Experts of a small language model.
Size: 10 layers, width 512.
Below are experts of layer 3 (counted from 0) of a mixture-of-experts language model. Rows are named router (the router's row for the expert), gate (a neuron's input weights, with its number), up (a neuron's input weights, with its number), down (a neuron's output weights, with its number) and show model dimensions 256-383. Each number is 500 + 50 x the weight over its row's rms, rounded and kept within 0 to 999. Numbers have three digits each.
After each expert's rows: "mostly gets" lists some tokens that are sent to it at least half of the time. This comes from a sample of Wikipedia text that the model never trained on.

# expert 54
router:512477488540514460455423519475446554537477457493468406448474472513481495583563460507615426500529399472567522545504562578433572528508465503533521591483535505494507463592465489572542462461564473419590434453495635569482472558530439475605434505523518593536374476454542550494588414560420484548556574468485480470432471533313534512486473453408533506439439457450440513490552447479494474442480
gate0:546449499486495519537437462404444455386410562489592613564501527467571505474482505512411537457495586441408455495486478422499421527497454495457495519470547510525571548389423628490417461529549534473476448538526439494560519504501536413478542507485526529540557467419471523512501464471560561455452452581492563528437520481562382453523538502611383519537503520545519514592565488536584472583498
up0:488501489477503570536477473466435497379496496501564554496456545453591499448461515514351496452451590463453498448480476482468405548419444487539502546459496469515579493371425505494424456537537549481500533537572491479549480427576478429468486501490515598527571538453438556514466484552586579432486490572493539438396465502451447518565459469564467488520514520542477514521605613565561488522541
down0:541449575476474544445610496533556441615467544473558415485506448461542453555455591584473543486484444440537509633467471542523479507470444502510460460554560525530463474425494455544482407507470529485567507528527550453536514427486488488459534442532460505517583443444470497502465521510571548481381396446473483461524548546552460567593493538448527430511525517555446553520493534534540482517520
mostly gets: " National", " national", "-year", "|---|---|---|---|\n", " Democratic", " Social"

# expert 57
router:429475484541549521495508493576512507521560457522560458497479554443466410472512514565555522535423570464548530593556559441471626538444545423570495531508471483463453524539544510486512511590496587414579520506621421488432440528509544479532475426562427456504498568531512435506465431441499520551601496432435503538462443608434545478526557524385512507406567426444599576470451529460463463463513
gate0:454500393588393556497531323497369516506506529466480466592513531448475531474384478630455493531586483396499497491498433401408501475470469478434485528447457490468495447487529529499501519429504587459394506425540444601493469422438491357494566434501587472442489515505519471464548547488462602452516530437506400545599505462501521538530592495513437531627560493435609544531497567541492450521472
up0:532507527454594409533471620458524467522539507551568557449459492581511489474541491364516544452530489592466494543414583564550523498581498555591572513594514460551529595500479511489482509516507433528522432588477502376436490553580483496458517570533449462550484465463432538495446440574524492475488473534538624392372561482553458489497491554527549507378507551576426443506424404497511599559466
down0:508511531448395570428528505523487474499517507521500593488596446552497454591480444461441529468501476500531474456478540453531526508451486466607501420612551524482496480503422464459542459475462409500513438581489476519429588442519534484501477512520526574426526545475505578521541498549450459447477616440525511526419547588456490544459533453480443523529446523583508586516436511442498468529466
mostly gets: " and", "\",", "===\n", " =\n\n", " or", "==\n\n"

# expert 48
router:536476476510434481490542491546456562539544497524479506382512540416492441516466551443494478497455536532416405469570505449502468402480468540491464483491427537500491500521513501522481462503400521494560488515521509511566407532485452577554399486460520521641458518582510520543501479478456545524551523525561543440584541481397568499540441499420534415564587520480516575562523474450471583510607
gate0:616443516512460454547469513478472422503444545570496533495477462529563529552482379469390511572481502407488480539520570501549522592566464561469515566565561464506507457529527546419437482446576431372562502450517461493495467471514481500496472560483558523582454463538380461524549568505477570563563481481527439569494531470495491579360508531474517458465483558462463574440498439503433561473517
up0:456508601450450538506469514442505489499597478438514500502533466546536559508430570521528511519570451498494560479487471444566477504495496457486436497496392540489415532507475424539516482491380475496549417572490632455512478479518525421517570452416526469420557564455492526479526429458544509441464534456556523385504522603474527512465514464474478496493488521571470474458459542449518468544421
down0:512510564508549483471495470510574556496487594525537550443528479554452551587546448509639474504405469515562519445604463549465456502503438471538574610466484565467483467536554550507482596491522472508587525500516472513539499630552524526487434431542582491548420573437548522517542483580459478374414432503564603527510544431412402495475405475442393442472476496614473372475402445566484447515469
mostly gets: " until", " while", " but", " since", " After", " when"

# expert 34
router:430446489436521469523509423500509467434516428526424540463581536483485454401456556525472450508424473523525450512520506534516535505550473453476579413479563450520435421510469416526605490542546484477493583474486426425502520508428367499464516520568495488468573469581597574428546533428460465417583527525439562447492483468444435521457505528525525513470551432580463486420506424440468468441522
gate0:483452513515560463462466527497494537526488478483411518457560494566392567570528468561475598497562561507456429469513500474544529474483449494457442447517537425569491574559507493456527548391420489556438489599502454507472515441584535530473520588466565404513513491560437409562441485510493510558483456477530600453473573594496495501563469530463495541528507421570551540516489446498495444533509
up0:526561455562461537541555478482446554481518507538646436528443493468571444463485552419528429472457477498585620526525518470547432608470490461500558566552449604420474393465494483608516484519527488485538472466526556501548473506465489497550490479488464513481496611471476523443512412523577512440483631480450445504425486434471462524457498506499563452480483592390437571470495544574497606485525
down0:537428501583531558514615445485509475517552412502539537502526488521511416503534458542495540470405569512592517532528533416487386460495482519579537428481484421405485520494463560529506415558507509599515436446482481583571526496474553495532446520520443606485561483482487530526533487504479429573514589505451510477437420497538495387440501444505496539529446526470478511546539527527502495471475
mostly gets: " However", " until", " After", "On", " before", " then"

# expert 41
router:558612505515473450435494499449490486527511452513479422526523499391443425485506515490580431431522446493439443461482487508390587478452411442535484472490471599429458448516477439570470561497493521495543523514527496543522455502527533497528473506489522508488522423478459520461515521522529476581523538540495479530502508405539554573594575544452528422494463487471529555494453423446551498522556
gate0:534512542459487530492440448443486485439505522540550529491469527522486575518521405426448589430473530482496445528525482455536425521447576550423469529524541512531532590465446575443458493515647515504547472522604526532547557591526490473510535485455522513504435515459451539517461532491507479489418422544488483567512443519529458461425525508577400552566426442578497487569560515513538408498477
up0:432524515469500516581448436431419546451454386615575535473551523479519538557566567529515470448407523496534530549471521525535486474488410395469454433477550472443485479529455511548491500534491475604476599584533562558483482445491527485491489543569488465526539523493486472436570555520526540496604520536429538544518576567564442462456495569522462473421441578565450481508501537469475574519477
down0:528557465597569538439537485561443512505511615468494493513450469515585574515454587431470624545535456487555487492491575445468583478481541599441564507558460557502401529470433450498492489464502501477497463507539384545493583408465508522471548482435497507527617379476586475420534560530431533371521493458470495425386506457479514453445591440480478536420530511517575512374588445556453506509537
mostly gets: " Jr", " Cal", " Music", " Tur", "TC", " ESPN"

# expert 32
router:534544478453601451411581600528470502567423529514528522445583418489407593510484513517560491498493405458495466483465475508486521553580503514473502432513504519443508584489487476531480570538471442585461556510480496556513604474455612489555490438565510501593609475488461497455484597511468573530487546547481466469517510430558461435450476533436563476430453454569513411506448502581451438432599
gate0:521570498447480480485472512559486506488438490504535508482394512444440578552421572569464511585548502461496490453543426534506501432618455517445487539406488643549534536546502542484509449521536509531482469508581529595493379585541496574481500565480595556520523542552560434471494491538582520557505462516444468493418500523604533480448524476534451559571405454570454430473535511503470578506559
up0:521540495448478483462488487523506534515458471471535495479411501433440580555432553487487487542544514492444509443523441604473504404623453483401506519438461578509524555508493512471464519516527505518520465545609481585461399529557544606506512556479572585498528537550553389485460454549562522586486488498484487441425500487596516450446453487515467560548444423527482424486511481479456572483593
down0:508436587456558541458471508521526644516505535458449542410544475457561651515447496554501579543538508515485522468460467488528540450551274477525534517448498471498461466534564495515485450496415528413461540544579460509435459552451477545519445520482520518533512477532369466489457502520591473485502463521519560452529513442613549434561504592427433458467462404559504400502506525473481561472479
mostly gets: " million", " goal", " book", " competition", " author", " writing"

# expert 5
router:518583544516550570458503524497543494507526556440497431426444471493408528473456483500495460513517433465576518554518517516471541515506504558516496411498420511482477472428546543579515473511537433535553513557531420553460541534492489577441461442413575480519542454532455536506553533543415424475507588496514541419559617546451498530518520620514464490527524569557420445482467463525518544546451
gate0:446502495546528477566436447438375469423481509490558516538563671460462497555481546485429501476537494536433415552438478533488499529433480483493419482462508543491469517499413533483459423494480492433462477465547587525535466465528552569597522530574585546396529442518464564514508488496518490402484557521581482516513548524590467478518516449496497605536425508623556475538476573474461503438539
up0:585502508520420481486459481572541542512515511427462491570479422516540558496485469546488490507478536448504453427484514506558442495581487522477566533539462428564460444436523498490537510436541583549466481514532454486551538606466517442359564561436394510532431529425506437427471477477456473578538399526483493498584477516461537552503525642501398459460549496448460432474535464486569476567397
down0:525501496391495467572464497510398537466432478521510528499491564542526506421511565355551431580572478602572503546568558536501599463542525503443552541526447501563593498565466511490462580475545515543510543497477496558503568514568453534544628557443446526534447486580641583524472484508504489486483531548504534544514511619539502504499534399482472601476494472531444501449598439567491514459531
mostly gets: " Mc", ".S", " Robert", " Washington", " States", " Carolina"

# expert 39
router:477448459526567502471620511557520536544558490555433530490541485518572456514509474549596480485476507514488511486606547556485487503472487438511483485461537474357435431570501473579504447459443519481429491479495505431496552435475532484448466371531513490477431592518494520521439500522548497466530556497447482578491602524488580598462534474560553506440531507434432574564427527557491401472557
gate0:435555538480448451491483523443507493543498473417555535590497613568584583478460428487367562546521501501449531522510502576533455572544557527421529480501561481429492425459462501446481397500506603459579444507495514562547427461461468501502477522571544434504421530389440561442395541520488459562552523484461402486487546516458548569467503504485479492518426550523546483523528534549448501551506
up0:434496591494429509461539487396540481566495474445576528588444557606611598523466485483412496500456502532406476457459546579562485523517469494514548475517578483439469470511466463471495406417486628473543425529473536580591466442485455534465496529582513437447444504363400499490466554562508442518539473495504364494506535497470592553476540553502501495503417591523533465503548617536420495560541
down0:569519536492537491480540506566435520501518347478547462514545550591495549468421463486519479474491499621432467542504488500538445531537492503506523492672464438416506423403473458440571456604460490492419446526469501594475496391438516561461483479552488401469548583501499558496537417476444509533562582513430566546472572531378502554528526527473443557469578423518600462493502481471444518496445
mostly gets: " into", " under", " after", " before", " until", " than"

# expert 53
router:537491478470515481412541503458490416481585503446424533470389471450520374524564583559535480471566409509377533456525509419394509514476421501513517471547523502483430447496634514562537490462454447501472524428467496480472600396505529530440540434466515533509453479379518473604521456526516491474478551513534446493508437495478515478538525580459497532558456492501592435448434447519385503454513
gate25:514526411480448535545403415398540512437472530501525523520566561423509469469503464478412607463534552455480485535460502527519494515479463531397441552462534443478572543397398561413473432539559618489438441578598468478603452490556473491505527526490550551539535432466501513531485487545493505476491469538538530500514515526581429489383505496554402567498429432519481529617555520486558525593504
up25:444534530455488523543495428467453487550423578529422531556520470500473560362422490582464448472466513564494447508476450450513554461510541496553495475482517492531510411492507433443558500522453598558494565448522523544434540521488512460469561447515482549483596550527567473482467621464513559517437532486569557435581442445448542459464455505484475491555503532477565606536500391475570503546570
down25:454502537438428492455572507373484527392510492406516484506570479541493524579457509419469467437506461457515620461428559420494546462534517446469441489476465546493543537521534571470482507412558463482489563534474509526548518470498500463493550482495481435527467537536480384494554414470468502540450404536516615527519609594564499474389483414532482531456543496427398522437530536500508419484491
mostly gets: " due", " common", " building", " near", " having", " river"

# expert 11
router:485583502560450426449446511527478625534511515476381571501550536524480459581538483449544460585592495497478470444481495511497568447387562455412517390485499483467494497378524523519531497491436463519515505468488473538468470445504479524579465562509464517472433627528490500609572428545386446477457409452503568435428565504454505557528447493474543536517520515507573467582507547604427476483555
gate0:470550542486478546588488561525480480537425500487487415559515496515374497532431552487489452525573549505456544518505491526555482456504573517559529513548492521435547588495463480500523479445494491425503361488496475547536477529576600466562437617475471482420549514516476499536483545557451459496428566490507473561547465570463538430565407499460521500537426528577452461439498464362486427395574
up0:461456462497483576340587566579421462498497397562471466523533438456520496466488535457482474495451564610628487460505471508531496495491537505529540483502551518552458493529468449404488449431485430459536526528515535439500488425439530578560494495421511559452542558495522571540442524528467471521511455532431444603486523560502461494475420534495481532569362445518521415467464511585522491429498
down0:446421483418442513517499489507525523504537500526451497490579517508553454466517527415542415487453534578532410446552491559502604418527428506463519570542573514494495411488525485491517507532516457451472566483497415440506480440467558556515596490560447492505491514432392505516529586537445540420566410523488628461441517470569465450523493524529549544595549505580524484531516558643624554599508
mostly gets: " In", "In", " when", " after", " before", " under"

# expert 24
router:446480487467537453578405483491593496510564485526482531507545482470583528483411570396488447578504498562509514522521503487482451532531508358512548443511461452495456500590516456513468549502509489470487473436479490580549418473457528482569496421547487496356513537431554542477441492580580498384654498527549486478486533420506536509511539410410528578481511455454607545487508446554460623517487
gate0:499524466482445572605398467489488636498448535477551469617501464496514458435411510526478496463478492514500580498487432524532490552479509446439503498558552490507469496451439475528444459552507448535462408509501559522481500458546610492403491535503509520372479531490461467480497488575541447420519526448442501516548432511427553495477574425547553502466492547538526489492480535513440520550499
up0:479430506440447553522406506510489565543468507497529514550560487500552493399430545424521463527474519475525534501429429532511524591491462499500511463512547449534448474511544471459486537518469450611463481514500496506461465450546657490482446476419486542442550528515430486483410445501547505436456409484456564467536471551481573473427503462547555515491513534510533487502448539530483496589435
down0:473455579597483519491472446484503607499503555587580585490475553458538477492489545513492487529506524525453484508471490508515511520444492476503524510609547474486456478541511487537477482393546446483533458458453523478599531448515553467504457535496463465437408527491416600525416465559461393499544445455474445526453459512478573610538529495425687486438564484564495523472482563495523527519500
mostly gets: " when", " where", " which", " while", " that", "\","

# expert 22
router:421489553479508550488530491485541554469492465530471484388543534491470560416447516490462414495550495532494449494533536544479465478618530550532502518495482507384411445452500487609486453511502459467486530565514639454435426441465550500588489558513447566424494421528536520483413535475478420498585460545452491494504461440443476574452458477511488519539402542457469469528392436529399557478508
gate0:531428571474538485498504519446406423457467560443425507506510542522397650504507543609481494414500490468462529403398553505521475463540537485492435561400490484544454525421499460443458361433434508443473520530564554494538444454507584437490456451500474443437464467436505556492480400450528523481482392535542421592444534599476516511465529524503475462513364476370499505468483505496509472517501
up0:528392570470579527501527470479426417489520510471433476492575519476399586520515568631486502453495482493496551405500545559504458428511520489508427560421481505483483472408535454500461382397460502457465521562517520490498433437470570472477431462467422458459425401442480573454461384447523485449521427509501400617459523505460511566386507501463499477460343497423512477466491460500495439478456
down0:522442518503542530461437542583527461503595488528483451513468465489495595455466523523513602498482460501375571424462565465449580514564556435534445478590562470477558493507478455445460410489497437452557488460433487471505438550485445540427519441453536505569470449537461561435411525334535450456394514484514484582533501572485574519521409572390445517465516592578527495520442451482496521463564
mostly gets: " became", " become", " also", "–present", " Succeeded", " Coordinates"